config = dict(
    normalize_top_k=False,
    balance_loss=0.0149,
    init_std_router=0.0229,
    vocab_size=32768,
    norm='rmsnorm',
    rope_theta=10000.0,
    rope_fraction=1.0,
    parallel_block=False,
    init_std_qkv=0.0296,
    lr_head=0.00443,
    decay_fraction=1.0,
    final_lr_fraction=0.1,
    max_seq_len=1024,
    doc_mask=True,
    dataset='wikipedia_en',
)
Below are experts of layer 2 (counted from 0) of a mixture-of-experts language model. Rows are named router (the router's row for the expert), gate (a neuron's input weights, with its number), up (a neuron's input weights, with its number) and show model dimensions 0-63. Each number is 128 + 24 x the weight over its row's rms, rounded and kept within 0 to 255. Numbers have three digits each.
After each expert's rows: a language model's description of what the expert responds to. This comes from a sample of Wikipedia text that the model never trained on.

# expert 5
router:098108122152104167164138114172150107117118109127106157162149101125128099119120111139146129126110119131141100169097138133149131122124141145139092119105092150130155081170101166106125092128119116
gate0:133107117146127122132102119101129146113151181099107128156104097092091120139129130081122132132180159140147120111095131177143111117167143150143142153152112097138097100132148095072101156152114106
up0:157125120127096129090074085133127098146132143114144163153089115114137161106141124156090146136160142131098144135120117084159128109149129071149140120133135107150146128117141103134083131131118132
gate1:107105096126118092129161159130101165094153127133134149130129150140105145178125137106161089147113119129095100124095100077171132133138106106094119108168111086119139124112176097112104149130129121
up1:136121131119122091127132120119168086105122114110147083090135130147123163098138160155127103149144138106128151125136129153146146101108145137116143083120157124147131141103155150130097186109144081
gate2:127144113148112135084140138094120089145162119149130080160097135125182112142107112080119110159138168163179170104134107107139123091123135104142116120112120143133123111138150132164127066149120105
up2:126101100123113168151117098105146110125127175130126176093122104188107099126128125128149134120115150106136098146110125104132106134113100109150193124077076155155142141116120144119118144130145136
gate3:179075140166147102104087137148125127160091108158111130132144142118136122105115086103113080162167121167105131129056115123145119096118089104178064105136140114150127150099137126159134148130166143
up3:129081135162139148143170166159142099160092107137106095133082131120160132103130141140124077159140104131119142160132110100131153109151119122117117127148130110122120137132138110146131154162150121
gate4:092144108132118134143142150133138097094146114111148161074080162114133103117092136129138121092134123115117088101162112072131140112151120097191140141142162114118121131099132138175076129113174146
up4:141095139116152125130102128121123125124115138154116127113127102102106134121117118119149124139159145135081106141111122136140141149135136113169132156119109103168157128138193106162111100176175093
gate5:115149126123106103143122093113099083110120119097179144130160120180102120090099148159082128104139134126123117171137129111115142133093114142124105160149114129142100155140071106138145100182163121
up5:109101133144153136138139159130112139167142143129142133119151109137108136112104153150140145105151137136129120133159110140104139143106133134136132134130149142126097112150146115121147129148170088
gate6:144119123127134132102148138154186103169158128144069110147119141137113140099132110109116092149092109113100117136163108124169159165120162105145120128127163102107180113158120119145116130164143155
up6:130126099079125136106138118113135118085142151155108124158132091171109104114081123076088095100139143121091122102113098141161135142126134108132104109162129112115113096148109149137115159116114160
gate7:137145119162110162096108140135149175101157158138172088126139118138111115103131141164169099116129109127126137131135137131104142133087133121110137090108156093104092162103120125150147142140135126
up7:105182154141082134140114116127111185097157087125130154145118133150102117117166210118094153096096123131115125144165125146119138112095135132138116139139136087124137094126144153137141131143160095
gate8:123089079155100117122105159165131156101111137160121087133135143121113103164110165144087157114150144159144092134095132144135131137147163143088164148132151134108138154120139130164135097080108131
up8:148143075106125122121129141160145156091134148144125122123128072149137089151127144173129125151135133127128135077074104165124110102094121175124145124148127120129163152117104116118133132123083133
gate9:148128140124171136090105121141155059122088098120095112118123109149150114116114109147171141117165114149132130137174128105067196114158141122106086117177139133126178128131081154186098134182119112
up9:136104113132140159125136123140137131157158151082127087080156094148150134123122116121104137136125140119168091134126126117182162159127160141148135116135105116111124168152095153116123109137126058
Table entries and acts

# expert 17
router:152119114158116144137128138102148076110120072150098136118134118151145100168158150143110112116151122111145145115124170139156145126119180136168069121103137143111140102126146144125154103117097129
gate0:113119112150156124127079104110131122088159181114133101148082113151111132121143132088126139124128165136110109117113103153159147128124144122162130157188158109073110092123147116101094092175139118
up0:107100132128070128125125093116116099141111134138139112132080123130139099116172127127118110103177131130112133107116136090178135138152157087143145102132140116139116122165123175117106153119135123
gate1:140089102111101142153123153108155129115154134158108150122141169147039134158136141079132100158120147097097158099101133082152107081132119123096152107168127130155144123090151137134137158130152114
up1:182141171119122093115129129107180123104100113123124094121117122135117114122143106117140125156141163113102147116152115147185171120122161146114157066136166131149125114108149194189147140113103106
gate2:158132132121115126094109150114127098119144114134159089113065140146171148163125139116135112177127130133138181086115145094076129111118118110128092100116101117140153144151114122152158103114124108
up2:147119109140103180163157088132161076107123178101111140110145133178114110172122122155129140119121137118125087142086126110118127128129102092137171117086107157141126133141127153087137151120111149
gate3:141078136142172163111138145122097153102099119144113115126099098124162134151122138105093109099144143156093106145056120125143159099140110130155090125161145135149160125130149119126148128153175171
up3:157118110117169171139158171154112110136091137145153097128106154133104142134114104130145073182103104172093103148127113129153162140118095176131119123120104129120152168151140181141082136163130125
gate4:111148104096088110139131164120130134120132089133130117107084159130151103104120146139115119112147120108127093107162150101124161123174102130145161166133156149137141133071104125128129119171137156
up4:106136143109105116130105110117120147134114136105152102099173087081104138133118133099122140137153120147104085142140158135125145139124126126169151141154096108159162155114152093119146090160137104
gate5:112154117133119122157140130129108115109126126122115164148152118148086144107117145151117139098161124131117100139137158111102132131093099103142098140162147131134078118155095075114132128142155131
up5:124126126162135133141109116151134133148138137108103139134101131135099102156126143115109115093185086130115073134144123140126130162132109134127131140103164179091097081132131122102158142134136130
gate6:117118089128113145143128106116122117152112133113072116125118134146110112128135146114095121112098087117101134159158149123142157111117127108108162138155133150129128141154115131197141131157143118
up6:089151095091113119085144119113141113139109120158089098123123084142123094120086140077095102131110096114084146119104127131153109130089101131130112144143158158111105127158102140149107147140134133
gate7:132133102148086133164087141178154126093154110106167121130121146157118122132157149147128172081126100122142142112116143113134115152133119084106096094160146129114101163139130142151152161135124112
up7:165143156151082132120110102094118173054124097142079109127149123136099095102152146125132164100125110118115147139155139136131147167092140132136112129119138111112149124124143177091141081161149114
gate8:134126125124116160112114181126111150069137114137129126138157157135181097174118137137103151089136150139136124147146107133138121139147165133095144159176150134089138115140126120144153129073108129
up8:143130085079117132130156141117190150074123161134108129129150117124171092171095121152117158132140147117128128105102084155113108112105126137126161115139126106122132151189106084111136120131127125
gate9:137101173148180112076129131120146089106098112091125136149146092130158139094138143138155090108118135108121127140118118096106180152111106121089095102155121105110220115129062133133115137146112084
up9:140075108126114183121120126119113134146113130078133086125168117163156133128120093125096121114145141157172066111145128117153130115098151181127123136086144143129127134153083156132109069127135058
Verb particles and directions

# expert 2
router:146116125138098137108123112134143066131114099189123103167092124126140126126103119110166111146142110105126122117137158135091139126140125136149145154153108132147124099102113099138138139129131141
gate0:153120141161173097123100097142115144116185155135131120153118056091100119160132112117156135131167156128114140128115148149124134129126131151133172174163169124093087099123146091132104110134106112
up0:144097120127112111093146087120124137135125158133125152174105073120123141142121119137116133112172166146108116165115133123138149117144123131140139120128160153129129141139120125120118151121119111
gate1:113095101133114124124133112146122125158105106138115134136137186138093100134121131088137119151096142149086174111091114109128133100117143124122131135191093115138159123092167127122118161129134097
up1:135130145135116128145100106115156108118112093140084111105090081134107132104181119118143121138156142123113169142153111154158151111119156129096161120134134131123096157104125138110103168149170073
gate2:141144109153119112067122127123127109124167124128150072111100147111147135137087135123118146173116163139153173083169137085121102139130115108133100104142126131101113131138109141145145067125128097
up2:160137099075118174168133098104123078076138151155127197126120128157112112154147117129143128148146143120156133139109159097122111138113134128143207121083094164150132144123122151066102149125136166
gate3:144058096122166135119124119140121116140111103120121131161104110103144143141117141144120098122119119145100110124051104137145119132107125113170078123111164148094136151125136102110117157125156091
up3:135091123162108164184181137168119118137113143172125114130109158147141143107104090143129080177139130151125090160162096110165159120117075138096090108118123100128107140116139173108125149170152101
gate4:136146129093127112130177173118129141111142109133129150087087166150142079127148147113117145114151146101116082150167081086122150152150121124160151139147170112143138123136149134143119103153156143
up4:100128158106125123149115147118135137084147139107132108121158118112124115128152104117142113161163141119101093164133121093140155160128122110135152148135127118163155139112172125140116087178171135
gate5:131144095101113152111170125111071124103133166120114130118165092181086143124076135134119108125155131100108119119127158130109115127110122106142126151146137131195080120139091105151139140140148122
up5:144133131102146154142135126139153121152102129124131122118145095139111123152093119135140107111177112152133102124121120137101145105128149130143099140100164154130065108150160159110150100117150148
gate6:158072112115118158119153155161154124174145136133110106100128149158099157093112120113116110115084127124124143166125138107110163110112115120137161132155129139130126139124100128200137130142116133
up6:121111101084113096118125120128129151096139144128105131116131104181118097098082131080123106099114112117124143126109125097170148102110109107186127132169109144115101144145098187137157108160127131
gate7:119120070169116123096117155176141143103144161119168100128159143135143131074111159132175125101139154123128114132109139106147107140121110100124097077149137116100143154112109126101144165137098140
up7:106158119191082124123114109096114192079144101098101123140155150129145116087126180155112146109118140088098140135143165132146161138113184157116137118141128114128120105113142150142141100152140141
gate8:145102139150082099130131172106133140069124137147092076133124135139137094176139143133086162084091144177133117154109140136150123162138163113094160176141108151109148131149148133134125154098139156
up8:175163062093100114090132117168156157086162164145102134138127113148118077153126128134143123133130139131154155149096139166188111102135102158127142138145120112128135129151093129111112118114118134
gate9:143154146119173125098155154103156092090110132093104078147152108140142138125138142117144110125147117139089119125090135126103147185159142091138105137163136115107170123124072128089129131187134107
up9:110110117120145136110105148133145135170131170092123110086124116154158144094144106131128112107165107117173109103120138128137155142079155200157099145140133120130144139155092166137110111136132079
Quantities and census phrasing

# expert 18
router:154161130129144144143080108100154106116150124094124136119068128136130171133130110135153156154094151115108114120159131095117121137117153152120123108146093147136118120142128108141138163124112130
gate0:131118121116134114130095119104128131151152175119140091116126114103093122155122129107092090133114125126116124142107137184141145126114119183139143122128133093143121086138185118053114124161162127
up0:109125112145101130138067092125107107147118154103132141111100134151111141094148085109083099128182128127132156150103097110142142143150120131175185093121149078131091144134117142119100095156129143
gate1:136095113137114130131115172155148146142145137161152108131134120120084143130131116129141122151128145142086113159089149090151118106112110124106175131153128104140117112133173093131135159081157098
up1:144117130123117120167148123151131090080134147118141120053139078125142131100182161154125120177184119118117107109148127184154128099122159107099138110123145124132109150119103150123138171115149077
gate2:159121123132151138107107144129098109137134142137115102110095161123127117162122168141128175171114138118140135090168146110093154133116113117089118123114127117132121146142138122155123084132099097
up2:165117098125137151128142077089165090116111152144182136103151093170123110150130078116133175093133130084121099146122147092091153131130146106141196139125107165116147129154134154123122152112127122
gate3:170064136159133122104124125095108151124127123156106150137140121117178148115132128135104100132152095137142096145090108099124126128133136109177073092132161166142148096148156087120151162133164109
up3:134095122152148160117149120149087146147086140144121127131080163117142143106103094140166104173084141163131093161156114083157158152117115142113114137119134169103141135106167158142136112174117093
gate4:140147129141104118126134153102148110108167078121126146072091109112113092132115164113181107099128125104131107119149139097134124121153103155186120132105144139130130123119148119122138090114173154
up4:101128167119125122131114149113165141130129090110103114128129097113116156109107125112154143173150150120104092152119138141159118154130110120170119144125112151157154124132173122121158100157153110
gate5:110177173095130102135126118104069134122112143105134156092141125165097148103088145135107115098176097128166111126074143126137138128092110107156113162161135096133145134131125132137122103143147128
up5:120135182100172124143102151132101128164119138139131119126131136138092124111122121150109114085175108119144141136139086171151153122121148121115141132132118149125117124151155107129146091138108093
gate6:140140094133112124125105121090105120142154166124113135122159132147124119114156099154108090108120073106101108142149122139140144129091157155092171146133125128121148115134119127171139119122129164
up6:103135107092102111098132117102126132116109130151115132172133104142151090131085106120116090124136133108128129099111095126169106116117125112133116118170114144124143116133113141136122128135136172
gate7:148146095160123147125105160141155129072144171151132108117124133136129080112114114173138160099114155159123142135108105130122117113077123073121116115145155127129128166098103146152198166142101130
up7:130141144144117116146110112086125170092156118111083139117125132129100153133161152139152166092119103107132112127109161090101125119120139109127142114177124149129114117075157122079142130178154129
gate8:149096142143106114118124143149169133113099131136094092130109128128135146134105132104113150118137145174123106151147123125139139152151180124095161104155161161134145155132127137158110175137112097
up8:119114101129124134138171149116133162085117107135103130117120095127122106163098131118149136133117127128128107095100119124126097151123166127134158134108144152089120181155118123109151137104114108
gate9:177151160139120109111109131120121073111089110113109083143179157125154130085154106160169112127138138149092126128115113119115148153163118084111097137172135110112186142143096132166128116159114106
up9:150096116111122160127078122129107100178125148095158106121123137159136098110147117110129149111147103152134102113159156100092152148114133154161088105110149137118161139156108147118128087148097080
Determiners and possessives

# expert 12
router:070112143135102153162127126153116104137084137149094140163132111122141073168103098097149123117099108107136125152048113111114129100138126134125114132112058138135130096185100131057144126093143132
gate0:103101121131147118112110124150121127142152154157133110160129092122111133129142141096121110161147152139133116104141136131133124132163163181178129132148156092106111090100127111114082141162138117
up0:125096118100128110120109113100125119139134144135110129134142108169110125106142130115107123143168145118102139144123130109195118144163130106138110109127124121140139103138112150094077106156157164
gate1:125109103141121124141169147106145157112152111136111134135132142096101130149144140099152121148098147108098143118087118122140128105113113152125118123169133099143119083078174084128141183136137147
up1:146086114096104121135123110143174112096141138156122100088120097127128131138148111108098136148140094101104161152162088118162152092129126115115142084164133112151125138133154171126134119112088082
gate2:166152113123154126086138118100144125160137120125164126168068148142159138160129132131107100154140157144162159061168157106124135077092099116122115126142112141146120136145137132127134046135128103
up2:138119122138107155167136105154157114103117128141158172092132142163101100150123124092135154126126151092140114160108145073142111148094171087135170121072086166136148137142126178095110142149127135
gate3:111075156147160160154114125131103112096080146124113146167104108113136144138090112131097108123135149143113122133086131097138104104141089133150083107143165159107129125138096091134168159117145084
up3:165074128162160156145148133169113139168104119194098118124129139130145135118088129169143091157162091153147093168126090115174122138104054128128127134132105124090125108131128122140130167192177115
gate4:129156115103094129094134138123152128109147091133138133076101116131127128156118122097134120117146151110119106090130130077092107122152134153162145182120136122098120142113107103141132098114134130
up4:099109139118169120103109123133124120126111129135126118117132078115155168151108117114139119148181127158120104113137135111144124176160132110174115163143108109190157127124122127165157082100175131
gate5:112148134120110105155142093134116071111134110126140169129158140198102123107121147151116139094146136123134099132084139129134131103076107116131089154168137068147071128146107122136194113155148110
up5:100126144159139118153134122110126102151119116114120113138103123125092132130123122101129127107186120137136087085113136117099124160098132136142124131122148138125078136130158129093164084100154109
gate6:102101144132092119118126112126131122154113106124082139138161159161124143111113134125133140119111099112102143145130117095120142111127164164120134145165135081112161112088128138145104134141147129
up6:110107069104113147108133136120123114125138136125091119128137105174105121140102096069104096120146172119100114119119163141182165116151132119168116154144117128117114157114139138114091126131133159
gate7:122145103147128122116152145154150151131119175107161140116138114119137123127126159138144147067132108123110129115091145110105116124097117091137143099149180116104103140152150153148186154133092117
up7:121140126160114125118100092112121151054149120115135107138150145161136145143136168125122153117109118103113115137176131143105139149093143110132118128182130145113128114116167166133146113110186111
gate8:147112126155080119158086159149150132129100122156100106113093151106118075159136141146111151122123136167151114160145115141159106141133149117053172162104120131144108133150137118175114117070130152
up8:177138090071120120141146150121139118088144150110128121118131134143155099155094141120112149154123174111141147101118122154157113109098112142119132108142145143126138151157109097146123102117111155
gate9:161147133148180117105140154177161102117144119087082107140159085139149112130084085133161148107166120140132135171133126100111166142176155106105113127177145098151180141094105161120130133137167098
up9:167152097139143147139118107113141142125134133102178095094130144155143103127115097133090121147165118156168112123108161118145171148106165151135109116100154144120112121161122169106116079150137059
Copula after subject

# expert 13
router:152110139152139121126075072125109137124101146106107138100123077123121152102120115101156121117156105084097124149136144139171160151115148093154114115147132121192122137121135112136131096136148147
gate0:172095152161170102109123084170100152117162150109109119137100082118075115130146130124105136120125124136070125125121147127127156136147148125138129108144154109125136116165140134089082091137122136
up0:132118081122119116105106071103136109137117158166118132138092144174146133113112100123110131092174123147086140125088134091142154139153110109181146095117127126123123088105113158119115137120122121
gate1:120088069118089118128167127118118112148127115136140161090146126162112163148157139105137121160098113097102130135096117072147121125127092118107133125162116111151164145085187106126136145098125110
up1:134137184105148090168119133118137089089114120082120116118101084133105139132163108121128137128182168129100142091149114145168144090103154118127155145148173131149112114115141178134123146102120080
gate2:124164117120163147125166131162129100111132139132123121110083112134174167113112147115115122140110150129146189095143132116110138136113114130075086121123142108107158170117122132169169095102141087
up2:167118098102086138129138085123173097134123152163130154083149140169105082144119122156108132111126144118142096134130140119135115128133128133158180128097110152133117121166105167093099134151100122
gate3:155105116171180098127112163131122146136093147152085161146137117117130136126093115111106126122157117140084099133083105117170136108120122081170111147157163143124157138106123098142134143115151112
up3:168111096147114162118160132179141106190128132149095124127103109104137159108123105154159109201123134155123120144133077128144144129109113146140112132124113102106137117118135163114129188159173110
gate4:124107131065102096118128164135116119119116129134090133076082120114146114116127132112143116106132139101104078083156137100111136133125105105175128116129165152128134145106123113147132126127146142
up4:106106167083119094110098112137150122138114145146099099107124075124129160134163099117143110142180161127120067151128140126144124122120117130146137127116108133135145138119167136148126091138138125
gate5:118183114121095154086141110151077098126113137130106112141169094164099149077110150140110112126151148103123137136119169151126102134094113122173113174200143109141136137122069101113112095145147144
up5:125130129102138152126153132156120134175151082093133097129116092112110115120108135158118120084190089119177125120109135116105135100083121136132145161115131174103082117134140078110121083136158118
gate6:166113125130128174131121127128150122173145109122098136121135175157102133116168087116119129118079091123101145160163138160089139130079145148112145147147143140134156100169116129169131117160134139
up6:116134128110132144099129146127134115144155134162115136149121115167140097089128113081102119141141123114124149122121121139125130097087175126176123151167131132130126067183085173137131141137128135
gate7:157103107143116109128092156116132155088137165134147080092125135145148161140140146167151146075135102110077122111091154112133099144141142081112105083151180121103123148124123133120176116166123134
up7:139141133161141124145095107114151168094144115131118103133142140143105171101154172113112103122159097100137114134146161133108158166098145121147132114151140145123144154142129154109163111142135147
gate8:098132131132093091090147159134124163105121127150128112126115132122136118159136155098104158116142150162135128095118130131135103145127163134098172167123119128116129130119125138168116143071120135
up8:116118061089082142107127148126165138101140119150088164103156134142101122152101128131140158123118145133134131099084084131149183095106141177130153140151147091127141149142092114126150149117102134
gate9:115151158155147081095118122175148099122075147111089127123172097126173128109138126122172087139146100141161147130124144107142193134098156134111127092138142114141146153104020134145108112165132110
up9:122098096134118167141131142110111130121144140093174115131125108146127132158134134119108127124103131114180118134160118095147128181137157129116096132157143108133140139141093148140111103142125058
Mid-word continuations

# expert 3
router:103147099106150160163175130114134131099134115110128191188135116141075116126139146118122119119107155156124132162096122140130118151100134149113162124128124123136149160178147156075136130103146109
gate0:092134131150152110087100116166129149152145166100149129143131090101093127126148108088097163148135149158116140130145116138178157117158169170153115123130186124139114105113154131126112127159152103
up0:117124115160086139093109074112133118140107150133118135147123121154123159124113133094138147120183128129113154136137114094182105115179077117156157093120132119154117123140131100124134146087108104
gate1:112096095117109118144160125121112147126148117155134119117133132120101129191097122102161120137112125108092146107068096109128115119115120116136164098174131113138154130097148083122140158135143147
up1:138103134148122147143126111138132117138132109121136123092075170149130150123153139119102120144135117120108133101153064135182130154122127126126161083155158104187131166088125111102169158107072115
gate2:153095127150108137102129120131138132145149127122155097132098167111150119156124111143136131177095184151148168094134117101100127114122111104096095100112165144115126153117140116138161068121088097
up2:148094103117071170154175096098151099139117148099108147107130121168102113125152134130172139094103160114140089186116118097095145117117120124129179111114091186127094129141149145092132172128139137
gate3:147082122173129123144113138108104141137103084145112121119128126127139131144115127136084091119147137169103100122082121145135116125109082149174107101125152094132158161129124088126180156116201106
up3:121070116146138144153132132162111100153094140188138107148120153128140156106134095132157087174117121157137086139128104104127124146153072139134127149131107105104107158124118136135138141162158109
gate4:147112098132111146137157145122118120142161100120149126099068113115121099129122165134147104098126157125103060131170101095137136133151114097189146145133153140126144125075143116162109129117167123
up4:114097132101136117104107110124112139143131134112126098103151089073116180146167123108160114114146134138095084152140147094148088150142106103191131139136135077146134128132170105159144085163181124
gate5:091165131136137118144131069122103091117135095095129151130107166181108131116155139170141135112166149132112140127102133128078135116092132117131124139159153100118078144147061129127164107131150129
up5:141136109127162143167136104133124122176134138132141158141125094140122124162106147150110111119205084111142106124123137131136135117138152136117109158123159141118086117169122118090178107142138147
gate6:108123108148104139122139123129124179167151114148061143103155147154138116116124128141116108091114108124108140146120150116104147151095147123129156124119118119120170112142122119172126179127139131
up6:057136101087125128117116098105136129126156153172100106121126119160129081093099115074129091141163122093098156091109125120132116141138104087163134123171105183099110114145097156151151150117118145
gate7:140129140146116120120093111149163124115164171142176100156136161156115113147128119171148113078133155125112128140106139070126113116127128086095116112130145076121125161150100150131155146130113134
up7:135125145156119112127109127121117145102112119139091120144144159128106140114157169118114098111116138098137167150158149129160151151084140117134135155166105119109128102069155142130145125171118110
gate8:147130102165095125131131160176149164110094113151117129121140134136103112164145158125121144117111108174149090130122108136128138148117162162043183159139172119117131141134139149173123127081076131
up8:149154088100074109135159112166171142105139112130107167120146113121110096161147125140134134127149134124148137095109107158155158118080139170104167135140180116114116155137089107122128140117100115
gate9:128134171104141108054154138148154083103076106094124140119146113126145131117137102121157117141183114139137115114143123105086203141158123115105085128153133104144167175115089142154151128147117106
up9:150120119144122148116109127130132160141159155124156126127120116114108126106125099128087136134151128140121096111145120104158157191133150150145118104130141160157127164125067162154162076157109110
Sentence-ending after places

# expert 9
router:130107092135130102120164117107118140134089105147095157131151134097157114109141130132143122169144123169134104149169122146140138094139129131143130170124166101106129116098123107113113141156169111
gate0:119127141162172095103095119145097135102142155127139132126122105129129098105114105079107149156139121122121137115138116131167152138115168122148141143161183135096121098098121120099093154134136151
up0:110092120117105127148102136154106099136090167136140174142108119165131090118146106154106116125151143134111139137143109122180125141136102116174135113153139150130138116138156140144111159121148114
gate1:115105090141113116138164121124090167112121118126139091102130157143084141165144149087160126159121108142087125108083111098149131130128092109143161133159112117129135108089179125129123120135148145
up1:144101146115145110131096104127124115089109116099109108129091135160117124094123097106139112129170122139113157125126096127196165103137122134102154098145123104192130148092114160159151152140117053
gate2:151117111147163127126110137140116083136114148115117114162111139120164120127148164159148156144160186160145133094130156109128133132139141091112094143074142123121122129148103125156145092121125090
up2:161164088131121150159144092131121113125101162154121182115133122191115117150116148145163158126131115135126096132121156087096103136120141109182165118090090140110118111164092147117104150131157128
gate3:167085144135110157106076148154093141131105097173128122146136135124133113130111123106111078141166118159133061143056139136116128125099101148168098133139169141131133143125119118123135148095154132
up3:150059148161157166111128155164141102171073146119118132145092117124085123121135102158127087168130096154123104124117121123182115140121087150095144128081110139091133162154148154116124168169155127
gate4:092098137110090131119155162078126151091162110118133122084111153087146105127136151132110157097142155079079101089162120084151186155149139141182160136158145145118127135106102103138124086147149132
up4:115106169084129139105099133139163129135135104102139114121159106091145157142150131142134105116198133124120044135131129130147117139131109132152131125111097109142135138110184094121143105203139123
gate5:140155106092118125138129095127096104091120118113144142143158131187113170109107158138114129109119135128155086105136144118083128137123109135177099147136128131157076115139100115103164093149155122
up5:122126187149138119153123152141122141183132123111112125132143114108100138146131130133128115106179113113119103117135136121141120104131170160097128122169142160100104141161148126122159128122151114
gate6:112109114126101156098154120137130133174134122101083106110142111166099131116119154129112099124097106089115136112147157114110153146077146161119146131184138097117166107154119129182114149135138139
up6:094113086136135130121134150132112115102123133123082097125123094167139081137102153087093075123135106103124144099096119108131108095081125168142108157167113090126131095145102129135139155143153157
gate7:118157100151104109156081140124131132098184142122166106119129126151114148100160113154151184063133147129088098141134134100147111144105120115118094085150157141096093176147068156111130160100141151
up7:138160141147097151137088116093099146098123085136124112131113126146112165125173178143105127111100085088110139160154154148130150196095144152134115097170115139110109132119118168084127112154154110
gate8:142098099145119113138123116132124156115108145163158100136143132152124121191135149106102144088141127161130098143102141159110104153161132110102158146152143116127112104140146137125089141086107135
up8:128151077075072121119153144149142176090181128161123153097137128149106079165114171149137138151134160125116128102126113136145086129137093149125147116144121120081130148167081107139117136146110125
gate9:151148176133183106085116123167138126089118115116120128094128090106156124138118126148168113108177118158102142128109145119139154147150190089126120108153119109095183128080086174153145131149128109
up9:137133093154126150124141121115153128140144172095144106109144105128159122152127102097087143131145094124149114130151145084140137169121154151144124133167132129167118130118065144123118080127092114
Year digits and wars

# expert 1
router:136118121125122139128092130154109134102135160149111121118084098129138128163124112125115125094141125131089081173130127121154145149142147156129116117123118101135126118159155174070153124102147126
gate0:130121140138167131135100113136128153099137191087145117158098108124126117141148143115092142119137117159103121143109161133146122145151153160140127123133151088137113102118130098107061140131125116
up0:154132117105132127121102074096093146120104148120125170146089106156153130127156153124100136118119132147086110126120143100178121134161116134132141115115166133127105113151118104131104129129148135
gate1:111117109126120135137115115104109142089116120195106144158112123128091119135126111105141100110100132095106145143127097099140133120145107141107110147175109106125146105088164090098110166112162130
up1:142172144137129124133141115151121093084141144138144085132095141143111172107117128111089114144167131101071130127116114142148181102132115125116174110150144125145135149129144134161137165109116085
gate2:147133144145155117111141114107144135118129104115137098128088162133167105135128138117121144156122180136169158104170119085119140125123118111119108100117115143129122144152141142117148092128128136
up2:130101098118109189120142079111149093130117147122115155072152111176073106151135112115145158112151148100151096164116114103111115146128160143132154110109081143139115109127128163128105129125124142
gate3:152092144138119122133110125142086141127102126163110124128112104100131104201120150124111086132126119166068114122095115127170108129125115114173081122166182157157138113151097082136139159107167115
up3:145114122158123145158180154147122141155090122133117103143105133140133134123100098139149075180114106160106101159136109067173137129152089151106112132105110113106129129115115133096138171188160133
gate4:126136116112116151086128151140125107099136106112160125086065118094161085132118165132143123102133127113090058108158149076128150177144117104175148126120180084120134140108106118129118134154145150
up4:110122154111157146086089122115141134114144127106139118114108086095140134149118134103142107145173127130093084154123148139156126154119108138163139150090123080153162133124156097150134106172157129
gate5:116163130103130112137141092139093103082107153114134173131139114184090116098121109136110105087137150148131111137123127113131088147098142104129104154143148138129086133126073118152158105131147171
up5:105142152131127131116142122118097104185143130075148108134106121138111103141118165130121141085158136145150093125126131132118116114093160105128118169130140203115105099192148127093150144129142121
gate6:101120123135113147150138145130137126139137119115092080103104132123143123108136148149100106093110073093120158135106148118123129150143164139141154124125135150095146071149130127139136148181134100
up6:086116110114138151102127119116102104095141109135091123098128112179139129075079136075098110121144141131122127104108144115158115117079096146154091154155105146130131120128106145117120164142151146
gate7:116118099136116106151114153133178160088146142142139080097137111104108111133106134131154135074172146124100132124119134140144125153087103160103128095159147106094149139110141139108159147120094129
up7:140150153163100108154126144105119162116129111129085130136151128158087154126161152136123120098102091098110167117140138156134139164089148133134117131192139125104136167120154130114146088142152140
gate8:110074106148104127115078168156162139102120149143132092133115152110140156136131130096106165134136139159129097111123142148158137153100152139087172150141153121146096167153173150124098150120102167
up8:136124085091125157113151141131150149091113153128112119115113117114104093156128156138118173127154146155191175100103125175155139132110135171134139137146138118114117158177108112136136106141116145
gate9:163148181132187138093095155144108118123123104102140148114115104099146142132128155137135113143158119128130104131139089095110157161111143112124116110159165142127161148144081135162124103164139135
up9:134130123147104151115096151118113135128163149115159105106109111118150130148101144101086131104149114137145108104129118130153143172103155150137146124128136133156110159172072146124106084165114114
Clause-linking conjunctions